{"n_layer": 8, "d_model": 384, "n_experts": 16, "experts_per_token": 2, "activation": "squared_relu", "lr_router": 0.00114, "vocab_size": 8192, "dataset": "wikipedia_en"}
Below are experts of layer 3 (counted from 0) of a mixture-of-experts language model. Rows are named up (a neuron's input weights, with its number), down (a neuron's output weights, with its number) and show model dimensions 64-127. Each number is 128 + 24 x the weight over its row's rms, rounded and kept within 0 to 255.
Before each expert's rows: "mostly gets" lists some tokens that are sent to it at least half of the time; "comes before" lists some tokens at least twice as common just after its tokens as in all text. This comes from a sample of Wikipedia text that the model never trained on. Tokens count by the router's weight.

# expert 5
mostly gets: " at", " with", " for", " by", " in", " on"
comes before: " the", "\n\n", " The", " a", " He", " In"
up32 [122 141 157 102 123 154 127 151 117  96 102 128 130 134 140 109 140  74 153 150 104  99 121 106 147 140 121 101 150 139  81 139 124 121 127 164 163 130 103 156 155 118 119 121 107 119 140 123 161 152 171 137 115 169 189 144 186 117  98 143 150 107 124 115]
down32 [110 102 111 104 118 146 149 115 120 146  94 100  81 161  96 111  74 114 123 113 103 167 151 157 120 177 108 122  83 124 133 106 103 134 116 132 143 100 112 109 123 106 148 106 114 134 119 132 159 137 178 154 129 118  94 126 130 139 150 142 165 120  93 144]
up33 [171 105  60  85 128 143  98 192 151 124 117 166 140  76 132  79 124 113 146 149 118 120 134 152 137 122 138  99 141  89 105 112 124 135 107 131 156 116 112  63 115 141 121 117 104 155 175 176 107 144 104 135 151  95 122  85  96 115 138 149 117 117 155 137]
down33 [120 158 140 114 135 109 121 181 130 150 118 116 161 124 116  77 111 187 124  73 145 146 151 168 125 161 128 135 138 138 126 112  98 131 137  93  95 133 142 167 127 133  97 139 158  99 129 109 165  98 115 146 146  97 138 132 122 113 167  96  77 142 180 149]
up34 [166 133 155 135 120 124 115 125 138 139 119 129 118 140 113 118 109 116 168 152  96 122 146 130  99 127 126 151 158 149 136 145 103 110 175 145  78 164 173 143  82 102 119  97 142 154 146 135  95  71 146 139 138 181  69  96 133 103 110 105 130 122 132 133]
down34 [160 148 148 132 138 148 138  95  84 125  62 124 125 174 117 130 129 144 103  89  99 131  98 130 111  64 147 150 143  75 156  97  81 132 141 134  74 122 105 113 107 129 142 141 164 111 144 109 135 131 115 142 146  98 112 106 170 112 143 168 146 116 181 110]
up35 [114 102 109 142 130 121 133 137 128 134 108 126 130 121 119  90 118 137 151 121  84 106 129 121 136 135  76  82 144 128 131 115 129 127 142 182 143 114 139 159 138 126 133 147 136 144 144  86  96 163 108 134 113 114 127 155 138  91 137 117 137 138 114 113]
down35 [121 142 126 144 104  82 150 113 127 120 144 111 115 138 142 118 138 110  96 118 108 158 143  97  74 117 111  73 136  94  90 148 165 130 105 121 133 137  74 113 131 142 165 128 123 160 199 145 122  90 102 136 138  98 137 113  72 134 132 124 123 141 175 160]
up36 [139 157 131 123 106 122 145 102 136 155 105 156 111 158 153  94 146 137 114 127  96 108 132  99 151  97 114 137 120 127 113 119 119 148 146 126  97 110 134 114 156 132 127 146 146 139 147 106 157 133  85 119 110 143 110 110 102 152 153 123 176 135 144 186]
down36 [142 170 125 131 125 131  99 121 112 136 138 153 126 126 125 109 118 166 100 132 146 129 147 152 181  84 109 134 125 135 124 134  80 136 149 153  95 128 141 128 109 133 144 180 139 152 139 123 128 116 103  90 131 101 112 122 156  94 172 146 119 111  95 158]

# expert 3
mostly gets: " known", " such", " used", " served", " based", " located"
comes before: " to", "ed", " in", "ly", " by", "s"
up0 [140 149 167 151 147 118 132 120 153 112 104 152 133 129 146 164 125 112 143 157 114  89  92  94 132 106 158 113 169 139 140 139 107 140 152  91 147 135 145 131 130  65 134  88 143 117  79 149 123 113 126 121 143  75 120 144 123  99 132 135 120 145 166 118]
down0 [164 146 135 123 143 109  94 133  90 123 133 126 136 118  76 108 114 105 123 126 159 104 106 133  85 156 142  81 159 140 154 135 122 136 112 111 141 126 108 170 159 139  93  80 133  71 129 119 137  81 112  93 129 152 105 172 144 132 154 165 116 143 112 138]
up1 [ 88  68 119 137 115 144 117 154 138 117 102  97 126 127 136 135 137 155  91 134 149 110 175 167 172 156 108 155  88  95 119 118 123 127  78 124 100 130 126 105 119 106 176 130 183 130 124 152 106 123 110 104 156 125 118 116 145  84 102 140 154 121 154 148]
down1 [128 107 135 114 126 138 113 199 120 144 145 112 136 139  82 151 136 164 118 125 179 127 106 118 109 150 113 135 106  95 123 139 114 150 105 150 147 155 115 142 141  92 139 173 127 121 136 143 122 126 144 133 121 137  86 103 124 111 116 112 141  86 147  96]
up2 [120 113  76 139  89 123 115  91 127 120 123 130 113 112  64 156 161 137 167 128 122 141 106 124 147 132  90 100 141 156 163 149 110  82 134 180 106 112  81 126 121 121 149 127 121 154 142 129 130 111 127 128 172 158 112  76 157 122 134  93 117 100 139 168]
down2 [125 106 106 133 111 106 114  67 115 161 181 133  87 151 100 143  96  92 110 126 130 139 119 117 111 115 153 130 134  88 131 142 167 127 103  99  99 160 133 114 122 127 126 131 140 108 129 114 114 142 129 146 152  92 115 113 123 100 124 141 122 126 109 120]
up3 [130 143 113  97  82 152 139 134 132 143 148 117 149 123 108 134 133 144 124 131  99 144 138 111  75 113 127 136 129 142  90 113 139 116 123  86 150 126 136 153 129 165 100 169 125 152 135 102 131 107 104 121 117 137 115 139 116 155 115  97 120 107 140 145]
down3 [ 85 131 104 146 156  92 113 157 154 130 125 134 130 108 145 127 130 165 175  97 111  85  96 200 124 140 130 132 132 158 150  97 162 166 126 122 144 118 123 108 116  88 125 137 127 110 104 101 137 131 128 105 133 125 157 117 135 150 186 112 117 137 124 115]
up4 [116 116 144 108  83 130 155 161 126 131 118 157 135 129 119 132 102 152 176 103 126 130 114 144 207 133 123 138 148 133 201 138 119 128 130  90 124 101  59 113 161 141 132 144 123 111 129 119 150 143 191 146 124 108 132 155 130 149 107 172 138 131 138 121]
down4 [159 153 132 111 166  73 159 146 120 154 126 132 171 138 129 115 109 153 129 126 129  96 114 128 168 104 141 140 128  91 155 142 105  88 150 135 150 109 154 113  85 113 131 128  90 112 136  79  93 182 155 156 149 119 152 144 121 140 120 112 118 155 139 163]

# expert 2
mostly gets: "19", " Died", " Born", "aged", " born", "18"
comes before: ")", "|", " |", "%", "″", "0"
up0 [158 104 173 166 141 144 123 167 153 109 122 166 169 140 138 131 107  92 122 113 112 133 141 123 119 134 123 103 146  82 100 132 111 125 121 135 139 137 165  70 156 111 124 163 114 135 124 109 121 130 134 137 134 117  78 128 132 150 108 107  98  98  98  86]
down0 [153  95 132 152 144 137  76 188 115 131 101 174 111 153 134 112 137 129 143 150 133 126 179 137  87 128 183 129  61 177 157 133  97 143 167 115 125 172 116 112 121 182  72 151 107 150 152 168 138 122 133 169 118 179 142 146 133  88 121 158  95 108  99 181]
up1 [157 133 147 138 136 149 126 127 144 141  98 109 125 152  99 129 129 120  84 129 118 157 111 115  68 131 152 135 109 134 137 130 116 129 115 125 134 130 126 114 199 123  91 160 160 138 134 151 117 117 127 138 147 130 108 123 137 127 113 145 116 112 131 140]
down1 [126 129 123 145 114 130 151 124  97 134 162 109 140 195 131 138 134 109 132 131 154 117 125 151  95 135 106 169 105 103  78 115 106 113 102 142 189 140 130 127 133 135  92  88 161 159 150 125  94 104 129 111 124 125 188 119 142 107 138  89 134 142 113  57]
up2 [139 126 134 147 120 129 134 138 159 136  93 138 109 112 145  81  89 103 120 137 107 128 156 143 122 143  94 102 187 179 161 167 157 128 116  80 122 105 124 143 143 157 122 134 129 138 103 170  87 101 134 130  85 124 108 125 140 111 146 138 109 115 165 127]
down2 [132 105  94  94 124 103  98 110 132 100 167 149 151 122  93 134 135 135 167 123 159 116 166 122 142  90 141 142 108  85 150 142 129 151 172 129 124 118 145 113 136 142 214 123  82  84 117 115  94  78 152 168 144  82  87 117 149 176 100 159  90  90 127 117]
up3 [133 133 160 116 167 117 151 125 107 147 161 118 110 122  88  71 169 170 157 146  92 107 109 135 101 137 113 116  84 115  94  87 134  97 108 125 103 151 151 106 143 122 142 143 118 119  85 147 134 157 113  94 183 101 130 153 138 143 109 128 142 139 128  94]
down3 [101  98 138 105 107 140 138 124 112 114 154 127 129 144 159 101 139 127 112 120 136  89 141 139 115 104 101 126  87  97 112 108 121 134 103 135 142 157 198 123 108 126 171 113 171 137 123 140 156 124 131  98 156  99 135 123 167 135 114 106 105 157 152 120]
up4 [185 111 111 116  74 119 141 114 144 148 164 157 161 124 162 104 120 175 100 113 131  98 144 120 186 139 179 147  90 158 136 131 100 145 144 133 164 123 137 130 158 123 105 113 137 147 141 131 125 133 148 114 128 131 145 115 103 132 132 131 121 100 133 147]
down4 [118 119 165 118 143 156 138 126 143 125 103 108 104 122 114 163 103 163  87 119 144 110 130  99 147 164 132  86 141  86 110 141 117 175 125  67 102 119 154 128 138 125 136 136 152 145 197 102 146 137 142 120 110  69 125 153 110 169 129  99 142 110 158 120]

# expert 1
mostly gets: " city", " addition", " part", " side", " coast", " northern"
comes before: " of", "-", " States", "ing", "ern", "al"
up0 [133 121 149 153 138 134 130 115  95 109 118 182 133 121 126 141 114 145 132 111 116 129 123 129 124 143 173 138 142 168 112 110 194 133 121 119 106 131 156 135  97 147  85 124 122 127 168 166 110 119 115 124 108 135 104 113 147 144 174 112 139  76 111 136]
down0 [106 145 119 131  89 121 128 127 156 112 178 141 139 173  96 120 149 135 167 176 148 136 124 163 182 125 115 142 106 140 114 166 128 105 136 114 145 116  96 131 135 116 167 120 131 130  73 118 109 103 106 110 122 136 122 142 122 142 185  90 109 123 100 153]
up1 [152 138 158 127 106  95  49  98  92 141 125 131 101 141  90 108 123  81 152 140 146 130  78 117 135 110 140 146 159 140 112 157 142 123 120 165 156 130 109 133 114 194 155 121 111 132 145 108 152 114 102 117 135 129 146 120 145 151 147 122 124 106 165 142]
down1 [130 133 119 150  96 124 120 128 108 146 132 142 127 147 101 121 133  87  77  99 142 141 129 129 139 127 108 142 149 108 193 162  95 107 139 165 110 100 133 149 121  93 152 159 103 151 148 104 132  93 116 151 115 148 113 178 182  97 127  99 105 120 141 107]
up2 [133 155 126 120 120 165 140 132 152 117 121 111 128 104 134 106 117 160 120 106 118 154 154 168 148 142 179 152 157 142 148 125 150  99 135 114 120 125 118 118 164 124 105 138 142 134 114 149 136 119 167 112 145  89 108 160 157 135 109 111 114  94 106 133]
down2 [108  88  82 139 157 151  96 129 140 108 167 155  64 154 111 132 119 173 133 143 128 126 135  97 144  89  73 143 113 124  93 132  69  95 187 136 144 115 143 129  97 139 100 145 103 113 144  96 107 169 103 111 180  56 134 164 110 124 137 109  95 109 131 108]
up3 [ 87 137 141  89 150 105 149 119 150 142  64 137 126 133 151 163 132 104 173 122 136 120 102 102 144 146 112 117  98 152 138 176 141 142 171 108  99 139 119 111 158 147 161 129 146 187 147 143 139 143 135 102 147 103 169 139 100 134 140 107 144  74  70 126]
down3 [127 127 125 102 135 136 169 139 141 113 134 112 152 144 111 165 164 146 169 123 124 154 138 151 195 142 110 106  97 114 149 112 140 121 115 148 102 105 124 160 143 114 151 113 115 102 136 146 107 106 100  96 107 108 156 121 138  98 145 138  97 131 106 141]
up4 [130 137 121 156 151 132 117  59 154  96 159 106 105 108 129 109 133 113  84 184 145 150  87  78 103  93 143 127 138 102 126 111 100  85 116 137 118 115 110 116 117 131 163 134 118 113 139 116 149 152  96 108 133  98 118 155 135 101 131 136  74 140 110 138]
down4 [165 125 180 159 129 133 134 101  94 150 118 148 104 120 121  87  91 119  98 160 107 129 132 147 125 119  77 131 131  58 157 124 170 146 132 135 142 115 118 116 170 149  80 109 121 126 120 165  92 150 142 124 110 155 106 165 120  79 135 120 136 128 128 119]

# expert 4
mostly gets: " series", " game", " album", " title", " Award", " games"
comes before: " of", ".", ",", " in", "s", " and"
up0 [181 178 150 128 145 124 120 145 112 120 116 151 135 105 147 169 154 111  92 125 134 107 108 102 163 169 119 130 104 160 116 109 137 147 110 102 139 101 157 140 136 102 151 120 143 103 118 110 112 112 148 101 130 124 144 118  91 103 109 166 105 151 110 157]
down0 [133 116 177 126 158  98 169 163 185 152 115 100 117 135 127 163 124 138 126 174 137 111 130 129 129 153 114 120 146 106 127 152  71  84 135  86  80 104 133 154 127  69 146 116 116 110 150 174 144 157 133  99 141  99 136 136 100 126 127 156 183 124 150  92]
up1 [151 139 137 103 174 143  96 113 127 136 151 151  94 108 115 106 111 163 132 141  90 128 140 144  90  94 142 117 128 130 157 128 112 145 109 128 118 113 134 140 155 116  98 115 113 109 128 167 183 145 103 138 112  94 111 115  77 105 144 100  98 106 144 129]
down1 [127  94 149  78 128 140 115 146 102 122 144 132 132 139 205 146  87 120 149 146 116 112 134 131 123 154 118 122  94 125 114 170 127 129 133 151 125 152  95 141 138 156 129 123 141  96  78 142  94 102 117 156 101 149 156  99 146 105 141 154 135 142 106 142]
up2 [133 142 140 120 112 152 153 119  58 132 101 112  98  89 140 112 105 108 123 123 105 154 136 102  91 107 116 112  79 155 116  90 106 100 117 164 122 147 129  92 103 115  94 116 118 118 183 120 132 124  70 123 161  89 115 100 113 102 144 146 119 120 105 125]
down2 [117 129 130 119 139 178 145 115 135 154 135 123 119 136  84  99 114 122 141 137 153 105 106 141 121 109 110 101  87  86 134 159 106 102 127 117 154  91 116 125 112 107 145 120 138 131 155 175 131 133 106 105 126 146 121 111 174  89 147 107 204 125 126 130]
up3 [131 130 137 117 146 142  90 103 122 126 105 100 132 110 122 137 165 158 150  87 165 153 159 124 123 120  95 131 130 167 148 140 111 146 119 169  97 118 171  83 150 102  95  87 109 164 117 145 145 131 111 152 136 128 139 141 127 130 144 116 107 108 129 132]
down3 [137  90 151  91 111  88 164 140 142 169  77 135 146  99 132 156 136 139 117 104 198 138  96 115 123 109 112 120 162 126 187  92 135 112 136 104 133 132 153 122 101 120 171 173 137 134 106  95 107 124 123 123 124 168 126 158 158 132 146 141 105 116  87 120]
up4 [142  98  79 137 123 103 169 144  98 124 102 130 129 139 136 132 142 128 129 129 179 133 153 123  91 109 141 129 104 118 112 126  95 147 120 139 107 129 109 134 116 115 139 120 160 159 136 124 123 102 133  72 147 147 113 140 145 127 119 139 107 118 148  96]
down4 [105 117 166 145 141 116 139 151 118 161 163 123 165 131 143 153 125 139 155  71 111 130 135 124  96 154 154 148 138 136 112 127 163 128 120 135  76 112 133 106 146 101 138 142 152 158 126 113 129 111 122 119 103 144 141 102 156 106 134  95 133 147  89 123]

# expert 7
mostly gets: " Location", " Date", "Personal", " Votes", " %", " Preceded"
comes before: ":", "=", " |", " =", " career", " by"
up12 [163 140 128  94 114 141 109 112  90 121 128 133  99 149 144 110 169 134  79 129 118 123 126 142 147 105 124 109 110 138 124 112 102 152 133  68 126 139 146 130  54 134 116 120 140  93 139 133  99 104  97 128 150 125 132 137 134 137 143 178 142  88 124 120]
down12 [112 100 127 123 109 123 124 116 144  90 105 106 146 105 157 115 160 136 161  60 129 115 137 156 153 124 149 116 123 127 115 136 165  92 121 129 104 115  88 105 158 118  97 126 160  90 123 105 133 205  93  99 171 141 144 155 129 149 107 141 127  98 172  88]
up13 [136 110 157 123 128 133 138 131  99 146 121 130 158 179 113 119 168 123 121 129 119 130 166 106 140 105 119 113 144 116 109 108  93 106 128  80 162 127 162  94  98 123 152 107 136 123 161 126 117 142 118 133  90 108 159 177 131  99  82 108 105 109  82  97]
down13 [154 108 130 105 111 151 104 137 121 104 130 149 104 157 139 187 141 158 129 156 138 148 133  74 163 151 124 106 122 127  88 124 129 129 166 156 127 126 125 145  88 123 104 109 116 136 142 105 117  90 157 117 155 123 181 119 110 172 125 142 173 128 140 123]
up14 [126 116 148 114 142 109 109 124 145 116 169 137 132 120 124 103 121 137  90 187 150 147 114 145 124 128 135 133  89 104 125 126  76 137 148 140  96 106  99 145 147 133 143 143 122 117 169 141 148 151 140  99 179  93 121 100 176 137 143 101 157 115 112 154]
down14 [119 131 139 183 114 132 135 140 112 144 100 113  94 124 110 163 129  93 138 149 131 103 133 113 211 154 130 112 126 162 139  94 110 118 154 131 135 108 101 131  93 111 124 191 113 155 158 159  97 126 123 108 121  93 125 174 102 138 108 144 121  89  70 139]
up15 [138 139 143 155 120 113 123 103 153 153 132 117 143 205 103 158 125 140 167 129 120 134 150 131 117  88  90 137 150 124 119 106 133 147 100 145 116  86 138 120 153  94 142 143 102  89  88 148 126 113 126 154 135 134 121 120 150 139 130 102 149 134  93 112]
down15 [ 93 132  95 143  95 128 123  72  97 106 152 112 106 182  94 140 155 107 120  83 141 129 170 123 173  90 148 144 137  70 136 137 136 102 113 110 110 143 141 133 138 120 149 139 112 113 113 116 128 118 133 153 149 134 104 121 135 121 108 126  96 124 105 156]
up16 [124 124 151 137 151 142 115  98 159 133 120 108 170 121 123 138 139 150 134 167  94 159 127 149 103  91 122  79 105 161 148 114 121 178 151 162 122 126 166 115 190 119 136 136 116 167  98 100 103 139 128 116 123 129 156 136 154 130  97  93 107 128  86 111]
down16 [134 124 168 141 119 138 127 107 132 105 158 101 127 110 118 144  97 155 123 146 139 158 118 140  87 146 126  91 140 109 162 138 135 133 157 127  42  72  95 116 165 142 112 123 161 122 118  95 124 115 122 146 105 183 107 164 160 128  83 133 163 191 149 117]

# expert 8
mostly gets: " 2006", " 2021", " 2016", " 2018", " 2017", " 2012"
comes before: ",", " |", ")", ".", "–", "\n"
up0 [123 134 121 180  77 159 113 116 117 104 126 109 142  81 114 128 134 121 115 116  76 153 114 104 124 139 139 144 154 150 119 138 138 110 138 110 119 139  91 112 137 139  74 145 137 138 176 104 124 152 137 138 112 132 133 113 156 126 170 127 107 135 146 163]
down0 [155 124 119 117 149 116  83 157 115 133 104 123 108 141 144 152 112 165 155 152  98 155 172 127 140 110 127 139 128  75  99 113 124 108  91 112 120 128 122 109 153 156  77 127 113 140 139 154 152 137 128 140 161 160 131 179 182 173  87 140 130 114 126  89]
up1 [115 120 104 145 120 119 105  94 110 118 149 141  70 112  96 136  98 170 130 146  84 100 155  78 115 126 180  84 121 139 162 117 107 133 151 163 162 110 151 162 140 104 102 122  81 134 152 157 177 113 152 107  94 136 157 109 114  80 167  80 161 114 126 126]
down1 [110 161 118 107  83 136 146 152 151 146 117 108 142 131 146 103 122 168 147 121 104 137 148 128 144 148 168 119 121  95 134 149  89 117 198 130 107 110 129 138  88  99 144  99  77 150 127 144 167 164 166 103 149  98 120 132 110 130 138  79 114 136 145 140]
up2 [154 147  91 123 133 156 151 130 122 142 147 131 143 104 142 177 155 112 127 154 100 135 145 121  91  99 102 145 137 153  98 102 110 123 136 132 155 125 149 149 183 148 133 147 130 121 149 109 132  97 134 128 116 107 112  76 119 148  67 112 156 141 119 106]
down2 [104 136 146 145 140 127 112 136 121  90 122 125 110 105 172 165 149 153 130 131 132 121 144  96 162 119 124 113 140 171 153  91 152 122 150 121 117 125  87 131 121 147  80  81 100 149 111 101  96 143 145 130 158 102 151 146 129 105 148 106 136 129 202 173]
up3 [106 148 102  95 126 107 146 131 123 116 144 108 133 145 143 139 137 123 119 152 105 124 112 145 105 140 101 108 211 112 119 143 137 140 131  71 132 172 154 127 107 151 125 113 120 113 154 118 160 101 110  97 140 157 182 136 151 119 125 163 138 123 155 138]
down3 [146 160 140 106 101 163 134  94 120 128 192 110  59 116 126 155 107 153 155 116 132  93 147 132 141 157 153 123  95 146 152 122 117 123 131 123 146 159 121 103 150 158 175 119 125 154 154 139  96 143 129 147 140 112 114 135 126 114 101 136 140 128 117 110]
up4 [141 140  95 156  95 125 146 126 140 104 120 148 153 133 161 119 107 127 141 121 127 153 131  72  92 138 168 142  94 139 176 147  87 119 129 108 120 119 114 106  91 125 108 119 153 130  91 110 146 129 162 133 127 151  93  88 102 129  93 114 172 101 101 153]
down4 [120 127 164 117 151  64 142 147 138 162 147 171 115 142  87 138 127 107 152  97 143 117 154  93 160  67 119 143 170  62 148 130 169 148 122 144 114 128  90 149 107 146 103 138 137 105 151 157 128 157  98  87  90 121  89 157 119 105 120 110 121 128 123 119]

# expert 10
mostly gets: " '", " non", "{", "–", " re", "/"
comes before: "-", "|", "1", "0", "2", "3"
up12 [156 128 129 133 149 215  85 140 116  83 138 160 135 140 117  95 103 164 166  86 137 130 128 124 110  89  88 149 106 172 147 126 160 148 105 151 112 124  83 162 104 149  93 124 130 116 152 146 123  85 153 159 143  44 109 144 107  98  75 147 169 146 125  96]
down12 [130 132  80 162 148 122 176 141 151 121 128 159 148 143 117 112  99 121 183 107 114  93 135 135  99 116 121  76 143 106 131 132 132 152 168 124 138 148  97 132 120 159 106 153 124 161 160 148 165 134 113 122  99 100 141 132  99 140 148  86 138 125 112 139]
up13 [143 141 125 123 142 152 113  92 120 155 160 170 140 145 137  85 108 117 129 121 132 117 133 158 156 134 137  81 121 114 158 153  85 109 128 170 146 177 105 134 102 108 129 131 127 126 109 111  60 100 140  93 151 152 103 143 147 120 107 161 120 127 133 114]
down13 [ 92 109 111 157 105 162 143  72 149 170 109 144 116 123 161 115 154 104 162 138 131 129 178 132 126 121 165 111 148 112 115 147 130 143 195 169 116 128 108  99 141 155 124 158  58 138 109 156 111 111 151  84 114 136 136  69 156 139 136 145 117 133 158 146]
up14 [120 146 136 121 142 135 133 151 131 126 163 148 121 169 102 136 104  85 158 105 177 151 101 125 144 113 117 128 130 141 102 150 111 136 131 156 120 144 148 117 111 129  95 146 110 145 138 144 136 108 154 119 159 123  93 116 108 145  54 177 117 131 142 144]
down14 [164  97 138 108 103 115 142 122 126 140 127 134 131 108 158 133 145 127 118 136 127 161 108 121 148 130 118 139  89 146 115 115 158 100 144 160  96 123 125  85  81  98 110 134 136 118 144 127 121 160  94 177 124 139 121 166 123 135 143 134 142 134 111 157]
up15 [121 105  97 148 138 113 120 125 123 118  71  89 181 146 104 158 114  94 132 160 139 142 134  95 126 132 152 138 158 113 137 130 152 128 102 123 135  85 149 112 183 125 126 138 104 141 153 112 147 131 117 101 129 119 110 114  94 107 158 109 121 109 130 119]
down15 [102 135 130 138 122 133 140 125 109 157 143 120  93 137 111 110 125 146 116 150 142 153 145 110 128 128 127 131 156 121 103 137 114 124 123 134  87 122  79 110 146 142 155 116 121 108 118  99 109 145 110 108  89 134  81 128 119 111 138 163 101  84 157 151]
up16 [120 110 111 129 135 116 153 111 170 101 105  78 163 152 150 120 102  93 108 125 143  98 131 134 177 119 167 108 125 151 142 141 129 166 188 113 146  90  89  89 103 148 131 118 136 131 146 128 111  88  96 158 155 151 112 134 131 126 142 126  65 116 133 107]
down16 [150 122 131 152 113 114 122  95 120 155 107 134 141 129 120 116 153 127 152  81 131 133  83 149 100 108 140 112 111 139 118 103 143 117  70 136 116  81  76  74 132 109  96 110 137 146  85 127 103 128 169 174 133 137 104 104 113 110 128 107 147  95 120 138]